Weights of a small mixture-of-experts language model, trained from scratch on English Wikipedia: width 192.
Below are experts of layer 3 (counted from 0) of a mixture-of-experts language model. Rows are named router (the router's row for the expert), gate (a neuron's input weights, with its number), up (a neuron's input weights, with its number) and show model dimensions 0-191. Each number is 128 + 24 x the weight over its row's rms, rounded and kept within 0 to 255. Numbers have three digits each.
After each expert's rows: "gets" lists some tokens that make up at least twice as much of what it gets as of all text. This comes from a sample of Wikipedia text that the model never trained on. Tokens count by the router's weight.

# expert 2
router:094108098123153177108158118131160136129151135165123146086115156122131096121152074118138102138125081133117095115127129179165149131095079092162146117121108133130182136120145093163169123148142109133123157159138167133148085091125097146144138130156120148113077150134142119069132134131137125158177134104114137136132101163136118133126153158113124157157101140125126173140151152094110125133117098164102103093109144108141162141108111110111152083114125167095127147118095123150114105127114092101126134135144094129103132141078145138104128130068086159147141135123087125115110156114127105126
gate0:122109098119106133116108143125135135083110168128161135139118148125156145113127134158113124160113142149134133102126138139117097159118111159120143115115092117164095150131186122105133170128143104134104134142088126145154160098121102129133045076088115146134149135174107143117141153093123169128141184112117136113085150108119119118135140166111097146149162119115188121135129145133163136114131081144149140164107196117135107113141113097108109121117130146122197109106133135152168074118130088101144105132138122129137148166137136116140089132113107096160118112123137134169117096137162156116
up0:122186092130116114142155106132137124112139110156138141096123140158132144159076153082097119122118162108124140134097109121096126070121173139115123174131132114127179126151122133130128148108148134104152097156150103138116135151105125121133149152188143112132142115102126095149134121122139148112132132131141157109121144134070127151111136141166109105122107153124119124121112139114065147129160134113183110153149093146119134121130140148231116120138096128142151138154134091117103157116143135140120166133136137153128082096108122108091139176145121151117095117108128153058165150139090122114
gate1:120129144103156120163164128162112126184105130161089115143073142120133121124163122136127167086153133073160097121141140135133111150152174131154133112166149128118159138112076124130118116131104126135090117100148130119112127154101137123171147122147094150099094097153166096113145124125125137170131084157148129094135123109162108124143140094083186162097130116121114140068150107125160117150129136120125082110171127101113165104096140071135137129126075154082115138133146120121141147121143162114130100144138126141145121128108150152133130141174167156130090148095133115115107136153150118153
up1:097150115093156134122119111133134107137132101132104163141106122105131106156135128127081134145125093112129131101127128135111169132126116145107114134118147126155098134128120137156113170126138147134121113134113110158144128214102125095104058165111127104140153185105149095121112148081152164116179140140180114109128158148118160147104136122121151136151092141140113121184140106123118108146140104147166109164158163167116125142133096130116109127140130147103083114168126130121172105115101116118137148179135139107118182145130127155136170132067100107109176149133133163124119136112135174130
gets: " in", ",", " of", " In", "In", " on"

# expert 51
router:074101149120139111132110097130147109110158123118108129139097101154135136174090142095144159104101081101129103130115111116138131089157145099150109121128121123138099116109124173145089131111139107110148140089099127141149126140166100141129093139119166146130104122126100117126135122104086122121120116161137174106124191148135103149134138141147134103137151125098175154134092133179112098119159137119096098091091110150136135095143135136131109164104098164133113138094149119074115138158125078098085135146092187136185120144127102106169167116144101151122152130118158108158147109112135140154
gate0:123115156154135125150127118123167136139132143158111090145150099098146139112145126101100115119114146149113146151083140093162116103145135169157122102130123114131166151138151115154155128141164132057100151186169120130120131116131162104123137149155127100138138078093136125133141096136148169156169142105162131134150146098143129136161120106147101153131088127105172125096075144082107139128118073162105128113095126095087124135108177138114170156131092166129156114106134143181120140140094123106114117124115130119128148121102134123109132114139169147140127122165129089117100098194121149129
up0:142114115146191137126124156113133097106107160134177184106130100163120140116146110117137068102077141124099106139088149140144140117096095135154126120115164137138133132113112143203156100094173135135107140120159149132086118156134163076111118127104119116148169141144107105141123135122173163141171123118113165109154121107166147144105123128138127159099129164115101123118150195122126112173143166143116117128149076137123124138144138134132106138103084148187108129131113122108093113120166099127131098163076129124113137133124123123120145104148121134171124112110150105148131139145142122139
gate1:112188111127131102124099125140117107098128145101109102158115141124101134108124101138093118181116150135124132097139144150082106144111114128150133145158137198084154163125170151122100121176131109099124120105125099135076145152124132122183129099161105133098115125174136121119137152106113125131123103146129154171149113116128108154114104149171097120128167155143096111152131177118118112120140103152116114104114132160155128121138114107137141111107121110150134116112110138102110098141172136093153098120142163115118159115106094128099132086106157163180178149123106130149141162124178124069
up1:132122100163107113159130103119108116131119163113124136126121136056120182127121153120143104137151118181122142117138154093165154110137118158105126152110142134152152081100174122162159154098106091111113123157131123150138088146119152162160166125109122142109097091138170133119184097108107163107140098104116141134163140147155104162108100104115147151137140146094149168137124154113150091117108102117107135086117180073129156147127116134120087182121119099145169123112119132127132160155142117144177138163125130131133138105128111103158104118112130144150146111113113136091159141142085115111
gets: "r", "g", "d", "n", " G", "m"

# expert 19
router:192149127139162103169124147100123195117149126119098096140149134105107163169141155159126104154109131108152117144149132135119115148141147137092096113130166121108131141089126160152101138136133138104146080119105122105114121189119112145134171151116133105133122130156140157161133105141137145160141092157153141103132128141094162087143096138145136128125132142137143124130089113112167134122134182141141162112127092096129089163133121129135155152161112130132104157107182130115162134105130161103107168105150119151126111129147109101172153093141083078090182103105110106103134159143125124152
gate0:116152139075093109110113115118098173165118179073101143111118131117088150148124116102121144122155089115133147155114132130138135095170112124076086117137130083109164126105150153113128155157150100129128141130098154134103192169139133165113156119095138109140123162113143152122193144137119170108125134148164114128069133107126112102122125134104058158121097096141129099137119129138103125154153135073154113145105131114117150149121123135118141127114083107106143115128131115170106125141088125122085116137155143146095106169097160134106117120129145123171143109115160123154142152120137141111
up0:115148102116149150127127105155152152120144102141181129118158167153097117172124131150130154082133126128136120100152105162067138107134139155141161136095148182104124093069114087151124141122126105108135132131153153158076161142080098089145162096162116166146141101100125127100115095127145108159124154168119152124120101136148118128162105078165151113099147152107126142144158122080152118128130132127123144111074115164124160156131121083163114144142103146117151094162097139112117100131112135125127144162087122098100115111115098136127122123122157120126112108139133106113119112160180121108
gate1:111128102094172127113089101105112166132142130130115115147119111149152120133156152142123098135141107135117139139159132198145152150113130141156144134158131124125138147145138146115158093092139153134119133174100090164124123141121114082192122107138130137138125157150130155159136135141115127098104111154123199106137126083141199131099105161119110144136124111115162132083066106119166150160110160102134146133116168135139143136160101116122119142140110094155078129156156158107146159143145139149123178077139149157147174147096108135157139121158131116116117097107133105144147159110138139107
up1:114114111130142181142068085138101157139147152095109121178132144109101122162178116158131113107144166188161094110133141124081122126119110144171112146132130119139125112126122115165104115125129109136163126144141102165132121128135102135130100142119163126107143091136135153170155165149080160125113139184118101130122128108105154119109084123132124078108110105106100125111116167116160095144116129153166150132131163121132135123118122159154092106095119110140121101159144139095163119153129087106101132112151120092143120149123071128128149132174120122118140120114115155166137140053159111122
gets: "il", "ly", "ar", "ir", "ut", "ell"

# expert 13
router:112124124099151125143087114144158168104131107138127153166107128175150087139112112164126125128179132126130104130081172151162118110094136117109163141157088159152118124155143134157131162094109123146105147105133149160111128146127123104112163109126117113116092147133123139143106154134121112139112151120098134139158149144113136128095111088134112132139117154106147111080132097097136145148137145191127140119154167178106080141180113128150102148091097158066150104150131133084110160165126089101165132110126106162129131109121134109138107162101155101142150104097116113104111110138101074111
gate1:143137127173127101138173148122120142173114107119083088146149149146106127143147120116117106138142133132131085104136123088109119148128146137104163101139163123143110110115139124163131172142158097131098143115156139120181132117141127170115101116134145140174163098152066125160112128159154079116181126064131087124134134120072098159169162108122117134145110084119116116115138107104157151118130118089126119103122178106138138153116128172149143181150143147116170133147129124126130152150115132148156104109127107138152135110157104125140184147170098134105144144144163118125119102123140098093
up1:107136109095141165128119156165103127087138138122175163104122107117146132091141145126133137110095120108138175149124132152160111111101115094146098154145099138096132125131135145104133106117102131113176106120065113122054115113147160101137155143147098143104114183082190126123125111095132154146109120149136177102132121123179116119065109126145138101121141138135146142140145161166107118135140149183128149127126112143092129123164119102097088064101115131131096093099135129114104109140133135142108156140144141099100098132150155133117098130113133105154103105127129165131114117102138123163
gate2:124153156180149134145157159115113139100126130111134085162147156123135171116125159160117114091075122102135110140153121100146139142126133077143134122139149119158139137169099108114134150115153108110066133115106092105070110098119139119096135124154083141113126099117127166133110135157140115139091115156135124128122155123103128125103112163131149131098143108095128123121121107131105116131166125135116172123130135142140107090156128171153118147120101058093135118103118114103090094171103137108134123076159187142131128127110124142105109120147148107147180151093117110118127083137083175096
up2:142141110082107107106111110134141115161138104154138150096096096167113112112152087132152156159179142144133150113082149138099126123121122144127124130126122160159110128139124156141108119142094105144186116179158181140189146142143115159112126157098190123138154168139102120136154144094112163105155145111131147142152100116167116154156139095126110121162131146161118123164142138138122144123109134132119087126122134117122129140097123114106123130115174191152115154146137109137161126083115129135138110155117101085118118141147151118137147142120136139110107088187129169171133171133182120144
gets: "0", "20", "00", "10", "50", "5"

# expert 61
router:145157113188121144155109169136085140150157113120129139124116093098086140110113124124137139160125149091129139164126152139129109133168134184134109123118118167135114106135152124124103150150200128101124102087200135098080123106162112128113101127149096154127112124136115109150121119089131146146121124136152109109121129127106127102157095147107140117121150111077117136082124155127129127127155159142104125164157083131132110093125132102145120171150121113151147134112119177150133098179142162161120152129096121151197098094151094116161137117115135085111105122122135080163123142133125120139
gate5:157132106148140149159149138111104179133139091141172090117113194158135105146121099104161126118139112118116109168171111152116101134109106199132132133130128095095133108141125124155117152162131113139099141166110143118114116117144105112159168122145104176150118089153157103134152106136144139147140189121142145094111115106155175165148144113111122132126160148115132127170123146148164110136115113113135152173126141141125119124093118156146092115099132137133168085115143163154073135156115144156123164098140128091168088134131119127137132145130115164145113128165109127173097171132097136140
up5:075159163113118110050124134129163116113139128092123155129180143120125118110163165129093098141125096104098126050117104090120137138142148120122102142165074147126138106142135126139132107118125128183110148100133134144112141094120156094112085124115125141148082160118124167114099147124107112140181110126103123131118131117130114101106151121143115129140134147125136152069142136078126122116113109145108090133137145154145142167130144120163116148112137098172139136153121083108115139134140145133063144134125155129057144149109133168110132131148162135178122115110125117120150100142152118105
gate6:177110113161107097137114166114117138142129143125133111145122122128177102133107132134069102156131122171143126163106163118082139095118123141146123105146108156106144101125124154098133144112151111145133120111125121080130114114127093159118150150147140106088115106142131130108112112133090135156098155180133130147148157157127140143119092134092096104125085103100113078116125155151150169094132143123169155134114144138121140149136113123156116148112144142145158107117143151153146154121096157166135140163177147121129101099101100191128122189126146137141133142104088075091190121166132126151
up6:117098153154149111135096131108144110138105113100100123163154126137091119118162081116125131074116128121124130097129112136113129131103132133130102128114077140135122075150164144144125079047099143186092118133136071104127118104129113174116095157093113132123119142110137120119104138133148143122123154128134131081162140114141080162118132154111131138137144143153122111140140136154140130124153132112104115106139121115166140085138147135199182151144171144152124153146159075072113120135130125065117158141130155115126161113139106124139133160126110106127129155113106133136154160155095134163
gets: "ur", "k", "z", "l", "is", "ar"

# expert 22
router:150130147105128134152121108133094114104102121083130106105100120130124154099122107142194080162101116139139110105114101102146135131144106155163090142094158071102109090164131120101113106129125169135136132145111109152140108097145127131114090151124118166139133119105099139089103174141141138171085120110098105168135118153145122177149098169145073092174129144125167145158089139156123127103111111141094130123117125189090110100130118145128107149126126127150121141143171103120178154152119142128135140118161115133113150136145100098076128126128180103144138122141103125130135144161123104116
gate1:144142148097075154144146093149149081146128121089141135150120098144147093116123141146147141096084097129129134155157126134131115122135111088115138133143113110132150127159119168159119111124156112116126148156091137132161161132156082124173135135108140103166181138125115108217096122166138154191108164134163105148138138145122139127115148107138148121114148144132127157119105093116112115167115129146129143151144135142120136108161155129100134159143099088149104146111176097128113104148110134106140146100116133123101113135116129140113160099117141123180154105131128153164094117112131159214
up1:128086143139101156150159079123169111120123115114165079108116181154139136106145157149104107097100112094135117110102157107140172134147131098117164116161126112092086101105092126124116102082134097114127116128142144107153124069138174124102099130151156147111158143122137118149133141169133149090079136127174127134111142125103158151121167138139098129161165127153100121107074108147136132170090121101128147067157172130151108125139094126129117119147162154132105134135140151117122072109142142150137159123131183148104163105135145150126139151120115114135122117136115120152152136113144155151
gate2:157125077140139139139105094122107126099150117139163085139147157170175120159136184111125115132149126156154108132131091089120141097073148101104125100120100113108126119130137094102123099098144117117113132158136089124083113109109171108137150135161151124077097105153112129108084112150114137138119120155065111116125099148122117142133127104141108098162076114132115100158124141155155103089165146135100143146113202143130099112129170141127136149118109130103151140140146142124134125120119078119146103128144150127147097155171127138132129086154124177122136096156117128158115145149134176111
up2:060115142171140093114162118146113123166105130109090119076092123096189150114135088126103118108163150120129134129139131117138155086135109133112132146142096105132176110172154152107146126089100159110154142144120103112111142115166119146118095138073097156136145194121159080137155134154113106108098162096135121146165114142164164112117134153129146122079129127132096112096163138125121161163096089114119083098144099127138136131103125111093132101170130122118151150104128116150115140137131130104154143122100125109148127105116127148156109161103129108127123169124116142108171121099141126116
gets: "a", "ia", "í", "ina", "an", "o"

# expert 9
router:129149137081125122121112106131090134120115138092130110125098103157132148146112111142138150119129142183126133141155115138091142141147129165094153181094089102088101099161114077104114145100160106072153092119131098138106085115160161117171081133172147112119143098148163129136097111163138152123065119131149126136088096095141164144105099182115151115129136149095169096167122165097121108112140090142122130147109101150157153122110129123124123139141148106144117122128104103133125112149106110176162084118169142130116154113142111104116135121104137109141101126123138151125160137127128084129
gate1:154125103086124114076101128090188172160059113125130141144115157137134147120092112096111113153126142150105118132151127109089131153146150141150096121147091105099116089126098133086167136097104130122164125128095094124153087152123130172139110108098140136121157130139090170137132160129130129117107112141120093127144140097125159132108151134141157155113138149134127104129115132093111103122070158129114144109138131107150126131096145097088171117114109096165150152154131093131112107126137117108147130120094142128167075123131186128117119147141172116073123127165108100127119092130146103165
up1:147064119160116150127162127150113090099146123149107119120193114098092100153132140165160096131127134079132101142091123125178101106122121125113122119095136149153130137138157114159070126172173107107098137124140151102109154108132091110129139137174145094127133114118133098145120105128159109132148154108163122135110106143163083108127136123119131080157122111153097176128150141174121138158150127128134127105115125116123131132165083130160115101150160180090101111095139172136108127125133128143113148104158107143089143121131101156150141111148100113168143132093117105122129161151117129074
gate2:078160141147119104183130131150093137121105109109108171142139115124094122118113124160104165104182153111123154123127119112132094088083102097103125144094156134105169091152144119074102093123152089179174108120145057116132149119111132134135126101100140147159121129140087135102142140120142129108154105145125100117167102134120101103136118137164108150105163152154147119158138126144091118122136155155096110127167139146112127158143141130147098145171128116139148114128141085088131100157123109169121145146148125122153146124117159136076176114143164129094114131132133152124097143137174124119
up2:137092141110137146069107141145134130138139135091109103155122108104121149108158102129100156191119127113153128126110123149117127165115148135169063142088109192151096157081143127166143118139130158124105145119106119070128093134174107114106129117118161128136125108171136070140103123139133154166176131105093116164100156121134172142105139136119130105142119100137136168095111153155129092108142103154146140096158135154151155099124138137121106098129131123109128127130139161145154139091150131110143118095117128148111151078170118145102126131118141111153138122106146075140140067138116121121
gets: "io", "ia", "co", "é", "o", "os"

# expert 60
router:134146154082125108096137149129102083142110095121104126152168114116095127137110116153123088130110111136138073158104132181083145111157189120157102094095158096142117082167146108127124119140124136082095122144102083134110101111128134131120118126179164146141131101123090113124115119154109093118117148123120123102088099135177165115139106156111128087114116121147118151126139136159074136109110126121109114123101125139116097107120119078108095133156103162141098124142103181161104149099161123130155149131141141102146164091122113145114104160173122138150109139119117180116145117136113129149
gate0:152127111097144152150146160120144132113117123099161124082132136121100141099150142123128107116147167096119128146109120107100095169151100128151181089119113087143140160094073109102137083100128119178137149148183076137125144122136118117099152122112134092126135111144178128110126108109099145161091146116097105128145117144119163123148100152102149100097123130125128137108125130108075126159133106140113130131094146147171127086123114122098148168123120142114125110147151156128107153158105122121138131140119095125149073114113081130158160138134136144079145088176092088147136111148146100180
up0:111113136136140079156095127103116176084133143127154131076127092124103183115141149121126107167137143143117124158102129175109066165142110109128141107100120137153157110126106118102151112127159116134154112147135110142130145128122117153096162138134149139142120109192128151123135136089099106120144128098132115143131098148112113120112124153126111089083144163125106128141123119089093134136165099180145146116100136128118108107146144105077148130144159154159141103174135135162128136138079139149121068159170148115133110118089110111188142132116112157118147090112066137126150124146106125145
gate1:098128110127148163128114113158142106140141130119122093163107179151093104083170204129169111122103135120116159100166132090123105115143130095131162144111163145135133115169145084137106117163153131089123116127112119126108148126173111118148128117098133112108140127117152113128120134157173143139147105130119103107173115109117160117081157120121122111133134123074142115170136133102135178114131089134140126089076125144088124095107143131081103105116136140125145120155163127141113120160149099137099158140155140091143173120177157148157164165122144078148092157129124141114141107113141121124
up1:118122086102153125080180110140129094166095099142114128175117086132108154148180164116155124133149162149132125104142146119125115142146146111152099135072167116124167092136178120160122115160130163125138136097092133112118163146129114105141134128118131122082095118113207117135104141135122130117155119135100135114139109113148155126131118147171094109145147140113128118162089128115140122138150127143125091127094096119133137096115139109085110093142137115150121085115121159159105149178168126081111155127145124090131149117149153128128137148162114122148101166108100137155138071106150093104
gets: "o", "e", "a", "i", "u", " se"

# expert 35
router:130115098133153112177119087129162162125132142125123116135167136091172125061142140168180085157101130106131096073079115125120130132078170132085103134128135150123090126097153153113145130148117150134144182125150132139140101106145108167118098118087101125160112138127099144111124145123143150120123096102091143172131106106138127116158114139145154140128091125165154121143125103134108130158111132122109163094160129178150080096140138190123096110114134163127160146132148138106146123128115143124096134163116103112142129137094092094113143140154158100124158142114109135108101094138120152134
gate0:096134140198115124079155096117139128160117127153165088157117107137120100116103141147094175144100175128103154169134134111097118134150091117111105129120131135089137120098131104094116178109116121110142112118125120128145073140108156150158123137132126087114141144151092119106109124104108125115101155124116136145146118115147125109109131152189105130139112119157145117150132166157123169140125132134167098115108171147111150162124153081129130091143133148112131142124120146105143120108135145106097141113159158103103133159115122115129131152131126075116076133140046123154078140084162111164
up0:133157094112091134130192148128120116150145183129100098158137114131134070114099155139092158120126108116124165157134149133123119171108148105135155172129166129124134118137152150131167143175125156147111144109124124178119080135117097153126124108128111143152140111149146153107134101125138098180103131127149099087136125112147079096162155126128150150111099128117128142105158147158145163104080130173161102122142160153143140114129167123137137125083118115094190129091118153106131093141136127152111148100130107092111142112179089117153135131136150103124136140127124090119091093147109157140
gate1:118088113176171138119144136097119135172149179133114139096085141144097154084098117146152149095123121100118124091134140166126113093130127124153114053079130147133178136151151097140136189161110124130139123159155142141104137157118083145129138090129128131140127113205156114146122103128137091084093091139115116103125109157131166113154135138100114117147141178137168130137156129156136122140123132117085155139129157101131127112143116134146117119111128116134147106142110127092109117078137123155125112109138161095151146084153097148133130129113169138116132126115102148118100163174109126120
up1:120129185141119150139134129142139118127141140095161113085144135145152158139136110087143142132118086118123127122173106110149088131107088089112110163120138114102166162115127179108117106119110136104163121115114123103145107133118124092106133148106104128102099137133060142158122137096105138158143162137145112148117092096140119129092110144119106101135162107120096132117114143127117169159144114087139170110132129083087140093115102162152153131087137121109097138064127085155116160163126135114104120188115142117096114115152135144117176124100132151123168162129149143112156119089164087115
gets: " v", " V", "V", " B", " f", " c"

# expert 12
router:141132105155130112116155117109098101102175142087118158171160124115168131150107138140093120125128089161117083085131135142139111111109092134136178124134154095094146154133144149124111085132126121152136111148105155120098148156078106131146146141114157097150150128149112119122149101106128173100141153127114164153123142159127123123101126141151110179151091081120097095134133119124094128156154121095189182125126152099117149108150114145107155165156124171127159144141137094142151089121130160127092139126149118072076136160136149124103165125147082115117107137110123140116139147099144110104
gate12:153106125100068144122098142123148075128111162099138158175151110111146086126087160122143124138140141087133122139154101135106122132089104087154109115091105100110146151098080108103115126136084134151092117142109153119081148136154102148158107141153121116140171154101119154123132045141095117109102128144175126184123114113107139145119078142158094109133118149109112144127151131131087129124111135120110152135122131127104119110115144142135114111162140106119150113137114090107139171158131152119108117127125083119130125099123140127146099195077141121127118136107111122123166079152107136123
up12:117127105155127127116153141120122146103158150172135137115127109146136095099097118131114142133096137111134108095129156093152087092075146148139148139112133135099095111124174089180094145124124093135119099127082133138126107131106096124144150144114135149103088091128163137154133145112172128130135143157087124140103108110152124176119140133141178145145102094126131131082149126112150114114127117114127122169115104118116109145069144106136170082107129109113128110086144121181119108118141124171146115131147123128150160165117104183124081176108136182132164087135143097146117138140127130184
gate13:130149166156120144095152076119150123176125105082130123052127096117114118129117099131124104135140134129118116187103109093141143107145124092149134118108146129113147120113134143141126098148150162157114100128115130088180120111121164108157108130100158140139161149103123136150114102126123156165124121206140119084166132137097129145134139082133137144170140123115103147152129119143091172117165146135078103188129091130131120126144126111152133174144132080153122104113131121118142153121121141159096168130140141096128126150099134157097089106123098116116128100139104084146127121097114165142
up13:130175126145120137141147144138163153113135169207168104130133160095139082083110129153072135110133111145132119119072138149131101165104188163156118129145094134139114096136125108150104118117149108133158130129133149136127123108094130152127126091146110140134099185117107101141073156131156141109130137072103139163122094151150113090166153157147152130101132125140109121143126106099113151140118170147140096126133131100119158130124118118183177120104170148172165131141127155143131149145145120150128095125121090143124136116145150140117149142125125163119144126138153117141140138153132084077
gets: "ed", "ing", "ated", " of", "ent", "ial"

# expert 59
router:118145112097155139165109141170135152151088162152150135112143131133091125099147130143105179100193143101142142126124146111131119113134123119129121111140079083147100152148123101132129123150081137137119155126141092143087116152091120109131173101128097163103108142070142129117100088130159167106090105133112088106148119148120139103108132170114159150066110185116139149136147093158138123134140134146158084139160134121084161156158140165161153135097122109116135124149126140115127176129143140101138133143112081125091169106117131111145110109126145124098127116132139123108104082147159138114
gate0:124109122118160167155109150154113144129100143135151121111133114080138133148099110178156127106156166104160106127099173118116116122102115115113129116133115103139110158127093116131171122197090110134107152070119153118108145094165098175125129155130127141136127119100094136135112120126152161128140113114120116137101114102192117095106090177137135158114109133158060110142135071151120122114169120108136138122103101106096120150153141151115126138115121082076067085121161137143135126095142076123149161138117133141108136101159119140127117134127127116099166136128135125114114086128141106105
up0:125102118113154168177115133166084155136099121131161153105131109101131132126116099152153131086161167105151074149099188082125113122113118120115135130115099099107135163128096112116178122163098113137150138085132138127101155109155096161135080169120172133152140145100133154121104115104169159159154116098099111133092105120170119117117136160139124154071141132138090117146156085154131123129131111121143142131139078122086129156138140140126103122128115102072077089098155141134143106113118087125122165139102139137104151119142130156114119137140117097107140138138132118125119096109121099102
gate1:082099123157101122131141168140138128133096165114141122134158149113095162132156142121111150153120123137146113136147172157142147146124095122124139130100151140122157096101151104112100110174145111154143133111115116091110121129179114138136116129139138140103125069110134106087102096143066060123090186125146150108116154143155132136138142127144151132143108111152179076150159164157149099139135134115126140102156170134121135103098160118086124148133160152143123103140147129168113169127112138156127159109145145138163188149144181140140123112110107103153118144131115147164144130180112149123
up1:134122110146192125112149067104148097124152085134141140158123105127139073121126084117123075120125166116142108087148094087116138119140154110147113082137147134155105145147148146136138164086130162113104142127077161153108121119102150106126117106125124127158085173124116161151164149115189130139143071115107150134142125154128114137128105140114125139140142146169103171130091123098116126132132109149112143152100134117155133183138119168157108092113060108125137157095094116089139100121137127102089129129096115137095096116113121126113154137140151143121127128116161122141106148119156116143
gets: "°", " /", " km", " (", "^{", "′"

# expert 53
router:105149129146163172132170109112122151095111164176154138129129095147141118128150139115128134147149161117131098092176098076129101120147111145111098164134140136142110109145093119146094106155094132156100134123124110163118101168145148154098117140093083155157165153136136135116101150158158149143101130126135095149100117064138101155075091129128118116130100148139117133142119115188152149120103127130122101100100131141105099133093138138108147132147160070124110108140150071122133129145120117110097125140112151090147171169113157137133169115107131154171110125092139098132112139127112132168
gate8:094165154143120169133139136104146121145101154137133085149083068119109147081117163163136106106163154113148153118149164071121086121145153132130149093174128116132108109120083125101126148115104086093122135110133169142158138121118132135126152115160125144137144150124132126097127145115114143115099145134183160141168096154120146103065141128145114095131135164130118135130120127169092205129113153150119120113157160142129101123123130150134181106129113086145138146131126132097164150150120119141134148131154162149147162164101127100165127116150159144120145161112114142144159109165096114122
up8:144107106131148151113127119102097089082139112115112147126104123137130147124106107127088126122132133103158127131124193106148135137144116111145098109153093105159102145141134178129107159129129084137085136115153161139147123138137087145144104140130111134112094082115103151109123151147125155131101122145148128135103142135063113092120115172141167123155146114112147086164115098120127171158115144163098084112109130112123126089093148107102116130091103091157124127122141118114149170126105134115105121188115156154117172188117134148155155158170147148142140178132123111175138099158122151156
gate9:139121149140123163147137090144200172138158135157172159146132180130133111142140113111120159118146169095134144107116134087136102124146151101062135125110133134146114119099086103094111139115127114142159120094147129143181144121089147136151107133138089148145121129096126148110102146141120103096102108108095175105092144154155085150087127143139130134136105134113157116079109111145126166118119165134113119161123137136147130117136141132096128149113138121079130104133129122083160150114117122102088137115125146161107164076165148120143073096165130127145129170138107151133106125098157094147
up9:120118115154120103138123136159134091135089144175120108078163124125118078133122109120111108122140094159147120149113124102116179132116153089102113104108186130134132075124141104129083114114145102130145123154104109143079148138170143149131143128149135146110135124104102126114167105139158157154153061159118112145108162109095142125153151111123131152118105127145133157168121106126092145109112131120145143123137142156161147129110180116140082136164110141154095129159106147162145098128089141146129196139131108159116137160160173171144148157102113133104124151119134105089153155109119169135
gets: "ar", "i", "a", "ov", "an", "v"

# expert 57
router:116128151134148163142135093125114146136097138139153181095147110153125135127142123108088147146167122143137140146172117076122146135093125125154158137120081108118117074152097092106129123091111147151108138117151112146106159111111147119095157104155140156165130159115159159109159076131153110106114157151131103114125113140114140112110084147136093109145121143108164123109166174179101158149136091096091172150142127166124092139130139132146129148112113145118147090121113112107160159117161081121105067116125110118093136102130124142093088107095153104154085109122131139170118122147106132127
gate0:116127112142177175108143137117125150103135142108160089126154146132134135127083114135134091191134099137131144132169120119127163172132128107177090082154109163130157143127139118147144137172150093109079128147158133136106141167118150173099108107128119123101120157141071136124110120137123166116124157102158138128116112116101113110124169123150147160124128099119107136132153150157126127122116093161119153139096094142142117091105133092152162179125100045091154151109106135115090122129129113085106129132105125134143125119145132160098136127167154124148114147133149080116107112170110124154
up0:137150118147143102136125165124149106110179169132166127157126173129158149122107112130166122144139126089122132142151100100138123157114098118127106118162165111155156108117094114152097118156128146077113125145159103129135139155093133169096106115140155091079130129140118108111103113133133181112095159125168141121178135145088148094109114097058164097143114089138091117086146126180130170112095114131155111139128103115129118062112138137123124101130115129146122159142134100092121094128124128144128176128151130124166132094116119136105151148144163113144138132121126148166114111136116132180
gate1:138167101118124103128116117086125105125159157116112133097131120168114172160116117132156094113092134135144131136129116108109116155139146162126083136117118179140143167090091157145115095088154110129136155113096140095119113124143124107114138171142128099096114165100139167167131114157086124124132151126103119083154073141106173070108121146136162088120129124170151131132104137140119144138134096120095167154148143134144147147151122136164113122101148154091112076140161128122133133094120131149095136107147132092132134111140122076118161120137166124174132112089145175079153153117117148109
up1:133153125128126108139068099090160137147168126116090138096089138159140127142149114141147140102098133152153161117114117128109171142145115138110107112104114129136112161090083150129121084086156135123113153111117130061084081104126143146111150137145126108129142150108130151195132124144103101121115127133119117062139111172124144096140134115146131112111150074168111124126114131132112092141127122114119141144112147110115134159156121125109133115105161142135150051154170126134151123129117137127105148088123131111107134142153110079094133118119120158154122128103155183099125146119138183075
gets: "N", "O", "L", "A", "R", ")"

# expert 37
router:114128065151095109116149137116115094096138143115120153137133146128137117176113192156131120110101139117121124152173134116116132127130149128149152095155165099111159138180147142170126081095148126150123094154088150146101138125093154126123136175118124105138158103129064118134136107102134159123090099133083178087128119146132144148174146121130102117160152088114083118123148113164087103120131161107176122147083149124134136113132105138089108146130148121125148123155148127131118120127131127099076160096147117107103125166132110094099138148122110139110103154115116154113169122124114118085
gate2:072152143138125132097117135103151158182150125098145152126115139118122140148101153142181101107103124128138139140122129129138103132125121129130136110143109153119081114132151112124107150107128105104098162108101152169127114123128115096139149132153142127108126133136129139142091122194147092121127105157111110097206132113125131142132174174117174077101175104130106109139148116142137105134087087159102124093098083118133133123147093084105115093133089146125123146116094103112152124107168124127138152147147159135161161108092094133079109167110103115087118111124133143164111134140136110170
up2:116134158134168097081109116152080132141117095124143133142112130139125086158116119143103102140137160118124111144121139167146121116115128157147094118111130128164115096112125118157117124114133115054126159067118142161118132145149116126142143111153197127120123142148114139155153153143122105147134116125105125142155154147117149128123158164114146134114165094135064122116142117109163136134121129162087069096170113062143120093135098106109100121157125133129153099109099149122099105152185109114101144142139151106128108087121086144116121177137117129088129110157168126103115104176140147146
gate3:108119099163136113154141125111114156158099120144160131155080144144165097145134165181125154123167152141111136114092145126112129113141136153116171146163147102152148131095141097144116141099145121114158102130133124124089157149097122107133150133110121125093123103165103111140112094113142111129119175169134134097139142117164161154104148111143096199136166121098139160078104152127154132148132132151151146093121105119144165128113115098119186168136138123124131106147109131163093112125128083142164147132102136102149122106133127137132131128135110116209088134111104122132128138209123132116
up3:193088182120155142123116147153137115127128119135117087191107122126142113105140148100099128101138120102120137091135081116155137141132139160161144105086119131145130101144145139150110114151094141125141156146066094128158164140138111131091164136092120113116090110143149151064140149153111143168116145146157140160130124116123153092111134134157172111120168102119115115147125120160129136134104117119189109092154159124120090135154149121162137083157076109132149126107121132146105120144118203112118129132141107137108125158153133125147116119098108128151126095117122129127136140103155186107
gets: "ed", "ing", "ent", "om", "en", "s"